{
  "moe_layers": [1, 2, 3, 4, 5, 6, 7, 8],
  "init_std_router": 0.0127,
  "batch_tokens": 131072,
  "dataset": "wikipedia_en"
}
Below are experts of layer 5 (counted from 0) of a mixture-of-experts language model. Rows are named router (the router's row for the expert) and show model dimensions 0-255. Each number is 500 + 40 x the weight over its row's rms, rounded and kept within 0 to 999. Numbers have three digits each.
Before each expert's rows: "comes before" lists some tokens at least twice as common just after its tokens as in all text. This comes from a sample of Wikipedia text that the model never trained on. Tokens count by the router's weight.

# expert 116
comes before: "\n", "\n\n", "See ", "History", "Early ", "Career"
router:519457462455504558506506397493573504465519493487521506523469447553425543442464461475485555477512550506533444491516519472522399502482524457502573487516420463548475515459454480487454477415476462521468441535486459499559501487533495429541455552450529451522518537456541612519576526531521542428418573400495531502497590460500473507506535550452529547529452476550497509523519468557525470530516493475517480513530532506495499478527526524535461464487451590480524456541495508519515446454490503518547498522508534392497429489472540451447513534496544505474465520527462557523509510498432461538469495491562563459488545459498499464475415540533484538533617478532500511483531551481517499577473508545426491452447529527542470488525458499552493463496406478464502527477486509548439463539538472

# expert 85
comes before: "of ", "the ", "were ", "are ", "in ", "for "
router:474464523488453493456510419464543540493479444572515518423455552462462546497553471423492566474528540543527488470556530489524458492541545484434442511545483459527494476455436483537577447479543552546474487522461550506572471502536547459521548483563462463536551548484441494513494545535503480463485552465543485524470538511461556439465544535456468461519509471481441512538479459449532463553453452439491449473454570556460510490531525424544490603465523562472561460496451538541546505476534541460474538535545500514521476500507530459501571531471490475444485567527555567454446550563476560460487472475544469450450534570543508485518462448530536561491500496466530549520538474462538543486466512547489431469503477533453455431554452442486443566489509466533518461535483442537507470568460458

# expert 96
comes before: ", ", ". ", "\n\n", ".", "was ", ") "
router:460461513477442521468548447458534538493494446570567513426463544479470539498532467416482580461510521544522483467545538501563469472538537480432461531530480435534477478456453496524560467496547541541455498538457519497557437512542547462520512456565458464537546536477459511478489545555489499463478530474556482520480545513468542445494538531438470465526507472452453515539487452435532460533467448447521461441444570567478525485530512438558518564451550591466581473508451542532542521490529538452496559547550497513556487489492520445501575536477495464460477519527529550433461543547479543464467462463548458445450532589542523481513464464536528573480548489465528547509546477465544541459476505522469412475503474543463447417556457451485479564477502465498515495518482429521539483555472459

# expert 77
comes before: ", ", "\n\n", ". ", "s ", "'", "."
router:465466499452454494488510444476572522488511446562546501447438560470470544520546461403496559466513534555532502458547539496559470486521551459447474529570467432537462465466455514528529450495533532543486500531468521503521486502525555460567526490530454467565561553484440508481473538548465517462476548475532506513480538509459544457483539538457438453542508467465431500531491454446528429538486456481537478439442541545466521497529528403550511593469528571455542469494453509543538517469540542438500551543550486537537510480487526459490553518456524468452477518527488565460460548558483536455489452462555453454449529578528530482506465465547519560471528516474525544507546480455548548466482511527469394457526477537497459435548450399470474552464499476525490501521485420545540451542479452

# expert 121
comes before: "% ", "–", ",", ".", "', ", "; "
router:463469514483469548480538447458585543508495413556522521420443543465464537509569460430500564465517537547496472491549541475570463495542534480450464505518461430547476479454455504511562463505551536536458481538464509504528459511536531463526542448532464468519557535458455495486499547543488494467484556466530474534494559525457545445456542533457474452510513461474434516531457456451517457556505456459534456452444553564463514508538514409551526567465530564467582473478467544545532513483536535450483523541539493516560476495483535447493562530445497450451471545541549558438415536555495542465457457470560481461440535590538544493506448465541520540466522512479520549512547466460542539499470526534498454472521468527466444441543455439460435565481513463517505474509488452513518467572479446

# expert 120
comes before: ", ", ". ", "'", ".", "-", "; "
router:458469498457473523464539431461558530488483437568533500447445541455471546516523462403488558474532535545501486468551530500566451470550533467430492495526488453534460469467481514528538460472546546549481505527459526486524437507525550439496511473550456452544558541469440505510461551566485502461478542469550501508478538528472550443484542531446482451516537465468434503538481454449535443545471454474543459448425566544473521493538505417551492600469534583465586473481446532538537484467541544447500541553545489501551490477528520447502565526475492457464479511521540557444448542548472542458470454469543483455441544598539548506518469469524522543466529499459539537513546444453549536468471531531470451470511474529485449425542455456456462555498530470510488497514483436521533466532438450

# expert 70
comes before: "of ", "and ", "in ", "(", "for ", "to "
router:472474477458460527491520412457555542512483427560547511442457543464471547505556466406486570466517528543522482461544545475549479484535542460420471528536478429543468464463451485529549464504550529542496484523465528521549455464533559451528504458545457467532543528505452507513475551541496488468472539471538478511474542497467538436486544541456471443529528461460435508535474456457544433535473444453547451436462569530467529504536504417545500581460534572475559470506465534537539502471536544461493550546541526506534483497519508461494586535473498466433480530533518555443468541557488535454469466473545476459450533632546524452527459459532533569471529517487529548502532435429539551481470503531470443478498470532482449454546446434461468569475508462482490501514484449521522481528470452

# expert 66
comes before: "- ", "\n", "The ", "|", "He ", "In "
router:476471515464449510483531422455541501496478455566557519438449555482466560534552465404484550461510535545508463461549544509583485480529538462411469536532474423527480466465471524530556451473534560537481506529469528496537466512535571459558550453550469467514545531491445517485459547537468497454478561467529499528482536537464543429478532540438489432539515466479441489545468457455535460537465456471522450448471552562467514496523480411544525572472535583466586460513462524545542501475539545449491545530534523513552470487525512459497561532469474454461464526533559552421467537544483537465470461476547478464447531603536523487521461466534542538485525506477531542509545459444536544469461533535474436471517474524499453442545472441476470570468516467550486482503483447530537477539474458

# expert 8
comes before: "and ", "to ", "of ", "in ", "for ", "with "
router:451464502443453530523545466450533548488470422574552536460447550459460538489565462423458587465513526549476480506550544490552461504553544451468478530521460461535458460476459505521543460488559546541477493517464550502534481521529544483539510479562459457555563531491448508509452562552478481462468538468539476528453534527466559424488528543469478468521499477488437497540512455475538418578444447479519474453443562563479549480532511462543478570470546562460498468532469515540537497474542545452520492535538496495525470453532533455492549547517504458452453480526543549482443537575489539462471458460549464464451530594536501494515457463537532549498555508497536545531530436438539538496456510534486467466505474533471456441550464391437475550477535479530511514546480458505561462566458450

# expert 127
comes before: "\n", "| ", "|", ")", "Votes ", "); "
router:465473485455479526490536409456544537490484435560534517449444552473478555516565474405478569466524537541510475447552544480540485496550545488435467541543470399542476470458461520521530452488534527544480487516470522513532467500522547462520542486547463455547553539479454476494488555538489516459472571461537474500463547523473555462474539531457479442524504467469428510527485460438532458565440449462527440457436560560480503471535496420549492555465535563466571469512431533544551515467530540442484560547545507493560478492505518457494573527475510461453498541538541546453455550531477545444463461477547472448446535613553511472509464462519533540495525503472521547522544448478543541481468510518475462466509474527458461422541451457505454565466522460508500489508482458549505460563450451

# expert 83
comes before: "the ", ". ", " ", "0 ", "his ", "s"
router:457472501458463549454542465463562534505492452548537503449465553484482553501562466451471552467526540545496489498547552489584476485537551478441461523541472423542465465454461506529571475500548543547472488520469529494531481504526573442531527466561453465544549533471454524467478545552486509459487552467538458520481546510462538441467535535432459430525521458469440486531481452436541428543457442484537439448456568544476515480528556423547499570466548557465571464487471548543538518481534536450487553537547470506547484504502512453503569530481464464450479559523530570447457538545492529454455449476554455442442529588542511511523465458540522539494546516471532563528548472448539537493470514524469430472515477538463449427548451425488447566481509465504507506500481460519526479506463463

# expert 108
comes before: "| ", "\n", "- ", "|", "is ", "("
router:477404533523506509542568419466513477510478505449470561506514543495492451544510461502519507476460498519542468476565557506488530488530465579482570559572459415520446457510438556494464475483492492492434513511463545461493433536475560391514509499520463458525546507485485501517524531503541519467452499511607528504488486460442488463506473489519499537509456449463539506540573466487507516470466429434555479466478547597444517412564512436555572536491565486491528477464445521495537559504440550513432555577537562486496420504513511495540422491459504452475553463463507523459527532556496479514512497458560530486478526492539487503517466479535473544536487526536553581570546456560483543420410448511522510493499531539458463435523494470441515533521488474494548504478461462456524495525576496

# expert 104
comes before: "of ", ". ", ".", "in ", "to ", "for "
router:462472506456454528470498456463560558528474440578530530452497551465468561509566458408511550461537536546501495446546538481537492481536560475427483521543470436537476469458455513540533461501537549548507495529458533522545483540527535468507518485554447466550548547480466527492486547569478486460483564470538472501496539505482556460481541525464450456536533464475465500542486458438538448546481446446527447474471570549480528485526523406544507616465546560458540473480470541545542535473549550472488521544545487497557476489518520454489574534492485453455458517528520539415462536570438545459455460468548462461452532604549526487549461465535520562489496509453522549524545458477543534472478519545472456474528476535447456435554475438502474565484510475518509496515479432510508466559440461

# expert 74
comes before: "the ", "a ", "200", "which ", "his ", "201"
router:468474504456461535497559447452545503474484450555550498430463530443474544500551467426483559456516532536501490461550537498555476487534544498443441543540490451532472466463463481504567457496534541540472481519458524508550455496549528467528511476550449484537551534478450498493496557543478494459482557459527465526460536560464551425442541530458474448521502474475444515533463456451539448542493450451528452436446570511470529501533524433546500595462520586464589472487447542545553506468534538446481561534538493517540453486526513455504567536479519462466466526522501581466439545541494537446470461461550492456461531633541555465499465459525526571523541502461531548527537472461535536471472516540479444472496476535457455450539466466446471568473517469488515472511478421538525461534484448

# expert 100
comes before: "of ", "in ", "and ", "States ", "with ", "to "
router:463471499471459543474547441465527530498480452564536514438430533492457556521568457422492567453513536545529492485551532479547471483545533503443478523548481435527451463467443509528548463498538544539468477524462519494540453508534544453513535476537456460566557538488427508485475550553497505467480553469543478534473542544464543418461536537439465436530531471469441516546483476462531456548453440468532443481469573570466515492538530389547500599467521553467589458491441533535541512482538546460495533547546495516530495471529519448493539524450489474457506523524538556468473543562497560452474459465554480460454543612543498481513451460542527563488513478475527551521540465483548533473470527537462469480504473527448453433543456451463456575470505465510492494503485436518539474526465450

# expert 105
comes before: ": ", "(", "information", "of ", "by", ")"
router:452540495497545519524540507467424461390442490488484515524542463524443536421457519506541486475578615516528496545524517461427540525530484540537509427500535534536521548513505583523509412408481515495559454530464521541590508569515498529485461551555432424461550599539538538479551447485482520470492523437513464554484520474547495447466513497480458487536495501492539495483512447569550474514502504505508490514538500576440526512524490490517550499428514430474461415515514462505513555518529527500506532486513527509507535409522508437504512531560483479518545484511510547539534540556505535515512498493515503486458578502489503526498532455555557549531493565521490541479532417484501532451506473595473529458522474536464480574540390586519500558510441464535460485496448526488477484463474454

# expert 84
comes before: "was ", "is ", "the ", "had ", "has ", "also "
router:379461558518499539436563533465526540546514474522503505474549487419542559448505494476496561488467524523481506493613556512491507464509582507495518464539463414551546448451557482532458422461546474476474461484482539510549439452503516502510500479560513448474519490533486563531491540433565474434519506537507474493518523507467536410526478577502500527502439486500473532527553489526525473482584445499450494482434499515543497503501450507511515501440495569479574461459470557531495514519559465493568468517534439486493511502474441456447467530455498500553534531556481458482492564459480488482582494503483478558471528481515460551474443524511586477467549515496496484549521488577499523553476519489469453428517513519553437507561453524506510548519443455577599542531402520503455493566473451

# expert 69
comes before: ". ", ", ", ".", "\" ", "s ", "-"
router:468458499489438541491545449465550549499479432569537494437454549466478555513551464408487551463515530544527457467543529487549466495539544484425463534546475456537478456453476495508559462501545557544471498522465509502531469491537545462518532476547458460542558535491429508474470560531476496457478575468545474510487538512461544438463542528452479463526514467472422497539469444445527448565450440490530421469455566561478513491537516421544497597465524559472560457490452536540544503473531543448488547544544508527552493474498513457508570532470487474451488540532540564472453538580477551446473454463551472455454534613538503484519466461526539558492526512439530544527539448467543539482478512535494432479499480526465462439544454443481466561474498473521476502512479446526540473538462449

# expert 87
comes before: "\n", "| ", "- ", "\n\n", "|", "is "
router:497432543466478553571515410461477485532509437480517561497433530518465500527521461515570517445451525492518468432560522548546554514523482631496566521514447469527449463516415539526486479524527527498463502514482492485483413498458537381510481570525460446494504501528521523521489503493515445473450514501497516501515499422466526483511477515516445514513438487472518477528502431462516509460490389506524516460508558600484506446533477416533598533475542475477549473491435504511525538470465522498414547582516568486492480466497566470498420501458560458467540477460490493444530564481497543486522485466550514476480561513564475508537446440511468507513510468524546567578527447553463539493481476493462501513512495536475463466514560459483499582488456464496535481424458431465527514493568483

# expert 75
comes before: "the ", "a ", "his ", "their ", "this ", "its "
router:496506525539547512510548551566569525440493511549524534460459523456463576503476432534524529484516507570540481536545568522521449470511561503502444491491536452542472493473482462484590470507498512509415495479527515505487463481523501459528450499571429554518503535432494495524508565508491463437459481429517517463476485521482592517490529480462457443555494494428478529571504485479538470440448472425495501544490452506470575486537510503533505564470471535468510475494508507616533512431533537442570528488526455519442504502508512450484566538484474472481502539489563530571478540536492522430464505461501484443477573549580534559473505483561494529523529478497571543562499469483558556444464524556519538411492437531487489412589494559504439542435510532481484470569555459478482468533472454

# expert 97
comes before: "was ", "the ", "of ", "is ", "to ", "in "
router:470469501463421530481511454457547539492472461582507533442434542473486568537524458435512546464519532558521476505548554486535483495536517509417474512537453451524470466472449487511561461508551565536476518516461511505494444483533542472562524453580452456561548525465434524479497556543485503445479590457529479516505543522478532432460540531450476445533494462479423516539459446464536425548479457471535445476477571545463520473530493443547490598459531572462564454481445536545549534466540540463508521543530478525530495480498511458500553535505501457454472528522535562442464546540455557446465456473553445462445541608541542492475461453545537537450531484464526548526531498480535532486485518551489440479524481532467454436549458413495509573482516460535484500521491461525514476515462458

# expert 103
comes before: "the ", "to ", "that ", "a ", "be ", "than "
router:469517561424466466486496483418505474496481459571470556527521532453524494498502489496452518480564554546512448516549529560499469495543543464595562534529490510572494480478525490502469455495546573513481493555512558528560453510505458440479502491451458489536523491545453470569490564463486600463502515525502561497509532508477551483525466522473547483491465463429586544533525506525491452515539515504546475480457554453490453544515455548516462457450527496497479457507501476463569552442504551502541462554533467470475531498493472422508554497459485432398569504548529490509453525544539469474483429483498541436482506490510554557511449445520522486548512540519519562508523546505591553574456565443527464529547495516547461415574491452474517501444487421514606539580474451506503477494450470

# expert 109
comes before: ", ", ". ", ".", "\" ", "-", "ed "
router:404514513481506516462444457508561494537494443507452512501498495440491518535552466489459556480458561502496508465510523554551503482484473482415494529525449473537465444549492486561546459512556519489495435570437565476498517490558509478467473573514431484543516556560460532500513550521546622505453515510463500504553529520443537488531524557508493412526462449444555481525523434456506498505491499470559450458509600546520447471504531478581469515434451537502513437445427440528490565473514548476456493524541409524563510509512545449505456528535505479457481497560547566575530533495467490455472495482539446397489573570486519538524541506531540522438490524413511517523510475470517510478456555555496515521475457531476465466522509521431495495434526424488549524507463494515499445535511439

# expert 46
comes before: "of ", "|", "was ", "in ", "with ", "to "
router:458467502476443522488535428465515557487479418557539535451449556477462559530542460399506560463509525543516474498547552475553473492534536505437478523538451448533485462457474503537552461517536581539487489531471545496546463475537536464530533463561458468537554542496445501480473560531467506456486566463539466513454543524465542451474536533454479457529498462471425498537460468447527446566444448501535428460433567558473522496529521440549487578459525563457552468515421539547541519471525542443500559542531512504547496476488523457498562525487486462456478549531532562453474542577493535454476456474557472457455537625540505476518463456543540545478532472451529538529533460485545537476489505551481477478505474532462461439544449437470474566482513460535501495502481451520532475548468458

# expert 122
comes before: "the ", ", ", "a ", "\n", ",", "–"
router:467475507472483547461560449469570528511475450578513486441463535484480544539551462418489572451510536535522472509537535474569482477536554467428501529551486417540484475465453532564578457504553567538446533524474516506501434496526538472569507507557459462545563531480455522490517546527486513460477567464532471531448548531460551453467548527442466443531517469493424492538482465474533475539458456510520455482467539570460523499535512424531473576467503552464588469457449530544552519476538545443489547536533495525573487500453509452505541534473484455460470534524533571485418538545499527456463463458552482453456548593530546526522466455529537561504552472461521547503543453495540542475461518523477473478510482537467460427543481437480442576504510475500499482518481434532508468541457448

# expert 56
comes before: "| ", "The ", "- ", "(", "In ", "He "
router:464455499478457500473554433470583546485483452554524493450472533473478554517533459429488557466534532550537482481547530499560472487549542460403471519552473457533465470461441527548560452487558566548482491535466525483555478461536570460555538469549461467544557542456434512457467540564490482464466549471536502524483543515465545447491540530445480469518519474478447509533494458453536444558463455469521440460453559542467513482535531402551508581463536557460582470480456542547535505478538542446510542542551503514560481498507507438514559516476496468455482536525538549469459544557487537457468460464552488449446539629541511499521457456534531549481550507457527547519538455469537540463478503519486433485506476533483463440547463447482438563484501462501523478513477452517505467519463445

# expert 114
comes before: "- ", "and ", "\n", "he ", "The ", "on "
router:469462487476455505484522434468538543509508469580538514443437534471473543507597462432496562465527543541527478471534533474568476480550562485442417528541488440535480466466451495527577456504542547528487506525462511500541456489528555468529524469537454452543548547505465490483488548544471505464484559472541508530481544530463569435495542542463478447517520470458440511538490462442537443549457456441536438450463563564477511471540526423537486587461548570460564461498465533543551481476532540440497546541536487491545479486496511459507563530464484461453507514528535543440466552546475550455461466464548455447455533597535542494507465460530531567496530512468524557523545464476536544459466499523469472465525473528483464421554455419472455563475530469521502488505486429533528469547463447

# expert 64
comes before: "\n", "\n\n", "s ", "been ", "000 ", "\n  "
router:459470489472472528465518425465573542504492439564522499432432554476460542503565473411500567458522528541536485464540519475554477474567553462428472537534450439531484455451447510538551456482550550542462487524469525502548480510528548467530543459555458457537547537495426511518494542547482496460480563470533485520469546539462545448486547532459463450523537465465416500531478468447540460549472453476522475456452562550468496490532488442548511595461516555474560466496461554534545498463525538444482551545545514498566466490495517452488566531455490470454480536529521533463445552552449543452469461475541466453445541578544521497544466458531541583486543496468529547517540470464541532484474512539472450473493471525484452416549465450472472577485507462514489490521484448520519468578468453

# expert 81
comes before: "the ", "a ", "|", "York ", "been ", "his "
router:459477483482451525478553415464532527490477436548509501451468551482462553507581457411510534452517531536530483523551538459585459474544546483427462541521478454531498458461465484510545465446551566548491491525468512491546436504533572443525526448563453475538541538468455508496480556524459494458480547457539488517470548528471544449456536524456490459532497469488410496531463470448542435543458460468534437495421559564476529500533505418542462602466513561461570464475452544548548516466536538454502518540540498508536479501490517456474553532453464471449490542528531576495427542539504529450475456484548497453446533612521533523541461461537547559507526492469536551513536469486546536483480516543482458473494480527464458426540480443480446553489523466505495513513476440520545471518485450

# expert 22
comes before: "==", "===", "= ", "== ", "=== ", "also"
router:486418425463440490446502518507572542484528548514442467450482489468469558495471424516449511463462529426444514526496471518500475502502539539479504448498520584511392523467533486559541427505451526488456476539439557457480515461514473564462499524521486520531534572478543531440487486477522536518429480470525582504520537478446568592523530483511542492501470466521534477533483519490470548495463519468532524559440541555485453509525510550547471505479580476476503435443485480559550417517524508452612492561499431573499495501509500405493471478511497483477509578549532488541539570486483482469499454456584503549506505394486432552511488520505485515528464507526527512519555436487484492487488479497574501534458530556469433521551479487444485466507424459492516493584526489541528462499429451

# expert 68
comes before: ", ", "'", ". ", "- ", "; ", "."
router:462474504483467538478545406457571519495496439554530529442432549483477557509543461389483571470506538534528482506545525495547474483536523471422444516533487435525477472457472525546547472512563566548451484527471514497520454513524548450542564462545461456541555541475453493484494557552485513474479537471529450523496543530460558432470533532445464449523525476476431506539454455450533472561474455486548447468450549553480517489536525437541497581468537590468575465500440538532550484476530549459501557548532504476579488475497533451491549529477484460451501562523516552456432533540508550459467445475547481456452533592540520501515466469540532558482504495479523544527539454467542534476484541545460444471521478533478463435547473432496450560489522463498531481504481447542522469547482450

# expert 115
comes before: " ", "0 ", "of ", "0", "1 ", "by "
router:464477490458442545462515438468566558508479419562550473451470535488471541502570465410505565464528529541526465465549531491556460487535552458462472510546473432537488471458493519530582456519565523542497494524465534500538470492538523440559540466538454463552553532467424508505488554549488488470479566467543480509479546535470543466495537532458469465521517467481419497536496471453534447550471448463567462450448565558466511494533526427544495577464553543484566463489461532548538496478528542457502544543544512492553485486523532452518575532483482461457487546531539563461451545555473547440470458473561477448445542600535497489508467454532533565455530493467528545517543481469548536470472520530472442467498483536462459427551472418478474569490520474503467525509485446521540475552476453

# expert 99
comes before: "\n\n", "The ", "that ", "- ", "\"", "In "
router:468473512458460529482530431469556538487501430580534522431449541484480552492552461396483575453523526538529487487550534486566471489549537457453468523572492434531487480453487517541570458494547563542475480525462528498526472497535547455517530474550453470531549541477457513474484551552465484458468536468525486526480540523471557442476536533433448449541514456472440498538481435451538457542476443478535462441447563537474521466522522430542513575468527574466591470501466547531555516472525541454498533541533521507564487468507535457491558530477484471447494527534532572441452538572505544450477462475558466449447542587547522477529459463534528550470544516455518552528546457467556539482456498530488426470493476528476455435543459445500458562486506467482507497530483458525533474548476453

# expert 5
comes before: ", ", "\n", ". ", ") ", "; ", "'"
router:457461458464453500452537429465521551504495464556533507439447549500463578498538471408485558462504532546538478478549537475560485484564544500455473516543495441533504476465451490509565462470550532536443467518458528512536455494541545453516547460557455465548558530484437498507487551560475511463478587475546508525459540511474538458492534526454439465523503470488454517541480475458534452524461452483527444458445549558475512476535527402540518593469528559458567466485422534540548490468530535454495555538540501496563514497461519451521552538459496466457465547529488564447465539589481547457471450467548511455441544547536540461499456457539533531509535488442526531515535456447550543477465506523507452479489477524466456448547465435465423575491514469467437486510479444511515469568489450

# expert 112
comes before: "the ", "be ", "a ", "have ", "not ", "take "
router:483397594463511550476494472561478460483543466514515499419485552494467459457426428454474445464496524560540461569511470540502427480488524441480479508451541530524433516486429521507455412560515418538496459529469465543521547471484612468534530608476533528509520483532537540542511505459528561501506594475485470552446495506494498513548532509486520547498511416452423486557488553522541484543522471507441487527500550465460532539497520529530469471445431499507582483495489549507550459518499483485479537563535479450528462441496509456481491543573565473413449500522399512501515532541507561475492453506533483485495522548457529519495476513525477510530465448556509530466546510463485534506443524470506482437442468503475498519511541473493413498460510491556480554554473432525531552580517470

# expert 126
comes before: "\n", ", ", ") ", ". ", ")", "–"
router:471473485479453515476553418456544546493491459560515498439458563488459554521572457414484561455517532546520467490541538493575472488549528455462476531528480412539481483468476506528575467485567546535446487520457519507553442490534585469520541486562446454540555535473448518494476550541485494464476540464545490530462545531463529440474538532467485460540506461506457511545479451468541446560470449477520434463438557537474517477545519429539484581462546576476563472491445549538537491470533541443495540540541479499558487489521523460492550538453497463459498504534508549450435537578502555459474465468565491456459547588532519505532462461534528563489522493459530543530547445474545532491455516539488448477481473531464454430551453420439461572499508461502514495539482437516520467511496462

# expert 98
comes before: " ", "0 ", "— ", "1", "1 ", "0"
router:457460472412433540442494459473563459522505488501584483449490502543428575471518466473425484510441515457553475523541549512535461512535544505487489555471426518519495462431461502492535466484462457508471544519503475485481483456527520465515564414532460471475536516560444449538607526470457545547454559474514464536471497542512504500468487584532459443529539495552428557487481493448464488570572441538552511584455560533465492518522469496509457489454486488411472479506529545545551530438545537431470519513523501481516574551529517483495465518443503474456532588495483487455504578485455543493505454488510417517491554441563414481527449535501472495472480517518513459516545503493543519552447512464474477480531474556551477470534457499501540531481516500553506547471401455433512513562507464

# expert 79
comes before: "was ", "(", "is ", "and ", "were ", "are "
router:465466496460455514490536409455570527508510420559530519447461557481458550522546464403494543466522526542523494481543517493552471488548548470419476536538462452537451461460435492538522468463531564535463474528455517508562470487533537481523528444556458474538550533510451506467473560539503493463470576460535494515468542531475548455483539536436483458510505474456418513540470464451535441544461453468549455461467567562467521505536526411534496582462539567468568461496449538546554500470539549450480533540533502519549491490500513451475551531462532464465500549521533570451450548580480558444470456476533475454439536602542527513512469454548531557451510491481524543511539472467548543473482532517463443469479478518462449449545452469455470560492513469499473496511479462532520466554474456

# expert 78
comes before: "|", "| ", "that ", "% ", "between ", "Law "
router:472464501462489556481520417462549530502481445580541501423441547479473553545571460400498564452523531537510491493550534490568494489546552492453461534546463449533475472467458498530547452504548570538472492522469515492554464498535548461528519466550466463539556535483434505488469551537474513464478535471535467515473542534463541470513533532440480463533515466468437518542463451463534461528474445486527437452439556552471524489540504428546522604466538584462592459479443563546544498473532543458504547541536500513553481503503514450492576524470470467458464535527513568470451535582504521468471458467552475443453528622539532476512469468545535536485513493475526556529539480478534543484485502531481444471477465520477455405550468435491456546481501462506501492507483459521536472552470455

# expert 111
comes before: "- ", "| ", "|---|---|---|", "The ", "|---|---|---|---|---|", "|---|---|---|---|---|---|"
router:468435486543491495498488469480517507553510512500485538509504513535459481454558404479482451465505551561427486517466512453489527408481466467513453571527489478492516454488515518515462460540487504555468542506442471447528479503599508484514484463555481452496565560522501536536486516459541500511491533463498517565499487452517587452565526541433534540493461485425470542476541481509508527550553394493507509468498495517519511448520544420553481507513508484473539484500513549500527448490490485447512532504495533535481459403579569455521494504432408454467490455538544478449495555477490511505439469508544520484473479566503555559568483492493529474462465494444541546501577485422543496581425487455461430492564482459452435450526438530493430570451538489497581517555449468592457509542527469

# expert 49
comes before: ", ", ". ", ".", "and ", "(", "that "
router:470464501469467512460539446468546546488502405563531496423450549487474550497584463395476568462524532538535454489545522499557475482557546465421452521548488462533467464456468515524557455502555550532467499531466526476530463509524524451529531476522462452542558532485432485502481540573493492462477552466535478532453542535461554436481537530454459457529511478482425494540482463448547446552482463465548448462427555536478521494535505398541477580466523572462575461492474536532544513470526535458500533536545488509548486477510496451510532526461490476456481536529523544446453551540505535461465454467547499458457538597537527480519459463535528549442552506506529544535543461452541538458465514529467456474490472526473458447535456416462424545452539469508490492499481448524543467556473452

# expert 92
comes before: ": ", "by", ". ", "): ", "name", "office "
router:401466536486510499492569555477524504478483463484510562528563471466434478520484498482545490478591567575525541540556517490509506475546511473500461495586510467522479423491544499538537491531537506506588477523491491489634477468520396519496537590516472456515542536554492537445531484541524591476479461513514512518519490489489528430477505497485490513489561438516461453523448527545513431567516514505527471493515488551447504530485467394578496477468446437447462469497461496503542525500517517437466472519531496512439479408567436465499543585542453482454570472482461506554471541540426507482540504470552494474432524465542532426521544414513565496514470577514476555449527475503500522501461482490490537506514486595453480534475460553544490549528497474481482479438517461520496449496520474

# expert 41
comes before: ", ", ". ", ".", "–", "% ", "s "
router:457477508479476556469535433459541548519486429577560486455447528439464533512556463397482566456517536546509479511548531462568444492552558494422459554535480414540450463470453502492552466456535535538453465529469548491556457490550572470517521442560449461521552541479447487505493562529506526461478534469544460521428542523461531467475532538450474461524512465471462497533473467440537466525478461464518440453438554565466522513534506386542489543468508566468578465486429534535541490464520531445494540530544512496563468498507543458514541528458489462453476548516528554454479542537503527456475460463551472457444541587538531471506448477527526555504519505465525551522531454479531536472461496523460444476508476535478457436541442445459465570473497465491504475516481451522526471516465450

# expert 91
comes before: "–", ".", ")", ") ", "), ", ","
router:463470495488443534480545445461566540521471424546523499436443555493457552498560459404490562456514539540518489493552526468543492488555536490438452539544470468527475467468439497509533461487542564549486501526457522484548467487532542465514505495549459454529546530453446498496500554540461525453473558473549487524490546518460553444446538542440486447529486467460413506533481461445536439528467450499522466439459558542469523506532546437545501572457545554458583470478455539547530531479533544435501546549531492505520474489478535448493576527467490467464469530532514566451444545537467551453468467471560451451454550622534519506503466455533536561494529487468525551519541448497549539486479537544486441472500475537452462427546461450467443574470507467536492487498488450525514463528472449

# expert 88
comes before: "| ", "|", "a ", "was ", "National ", "for "
router:455464503472461503455522428470553548494502472562533508443444552456469564520534465404516550471527533549515495472558528486548470493544541485428464547548473407546467466464439512509556458511555555542462492524463535516555479504517545465506506484550449466536559542466435502490467560545474490453482579463527484519462545533461555475480540536457469445535486473494456501531479466461538439547489446477513457449468567526464514489539524441549504609458514571463547473477442536543551520477535542447500571556551505529571480495496522453489560534480493472445497520533509552430447552549506553447470460465560489453448539590537507455506469459536529527476527505484526552524538477487546536489453480534487419477515480532450443442537459413503454554490523470490522501513477445533534473553474453

# expert 90
comes before: " ", ".", "1", ",", "0", "2"
router:450512509548451512472469462500505439564497439534541542431517557516529570534537512491536501523563575486498509503527495447525504510501502458499561571485391482481489516493519540453535462515556449523470516508453529475508456479478562536511520540565477497521525563447515545491472520552438463461402506514521483565512513558479578517487494541516474508467520481463510462536566523483459505485539452492461402453473510439483525514527509463519456546484490595520503462537453515623547496514507538435559508580524459553507512458441464449584501560462573468514544530529570560509527533498492464427514454508539440446516493589499578513498524483527484558444468543542593561519522445474594564531521435508475493494535483557507484528497554526449533490508524471487479490524476443511485481448488471

# expert 82
comes before: "by ", "of ", "the ", "\"", "in ", "on "
router:490506494512401539482484441482455578456508534551518464476446484445505480468478486512493495443466503510545467474567500491540529461547496434416572500530444510542520512461581506541499461558472603533484448515472519504528471607540536552530495474455410519444524493518515505426444535494548509460443464407545584520434573540479494478487555536543426464518441470533450553512501468473541482484536495466486490485486555493365511517536442444510509532508445531468508458516402472513541412485498536503564517557524486561470483506503522487469462549545486479422480524512512508463468536472507553463479425470573481467427550519469490507520517460534531544487531523536504523480476493512556565484536490524519494471566504545497465462513500499497422522449464489516478455484482462514420489500543432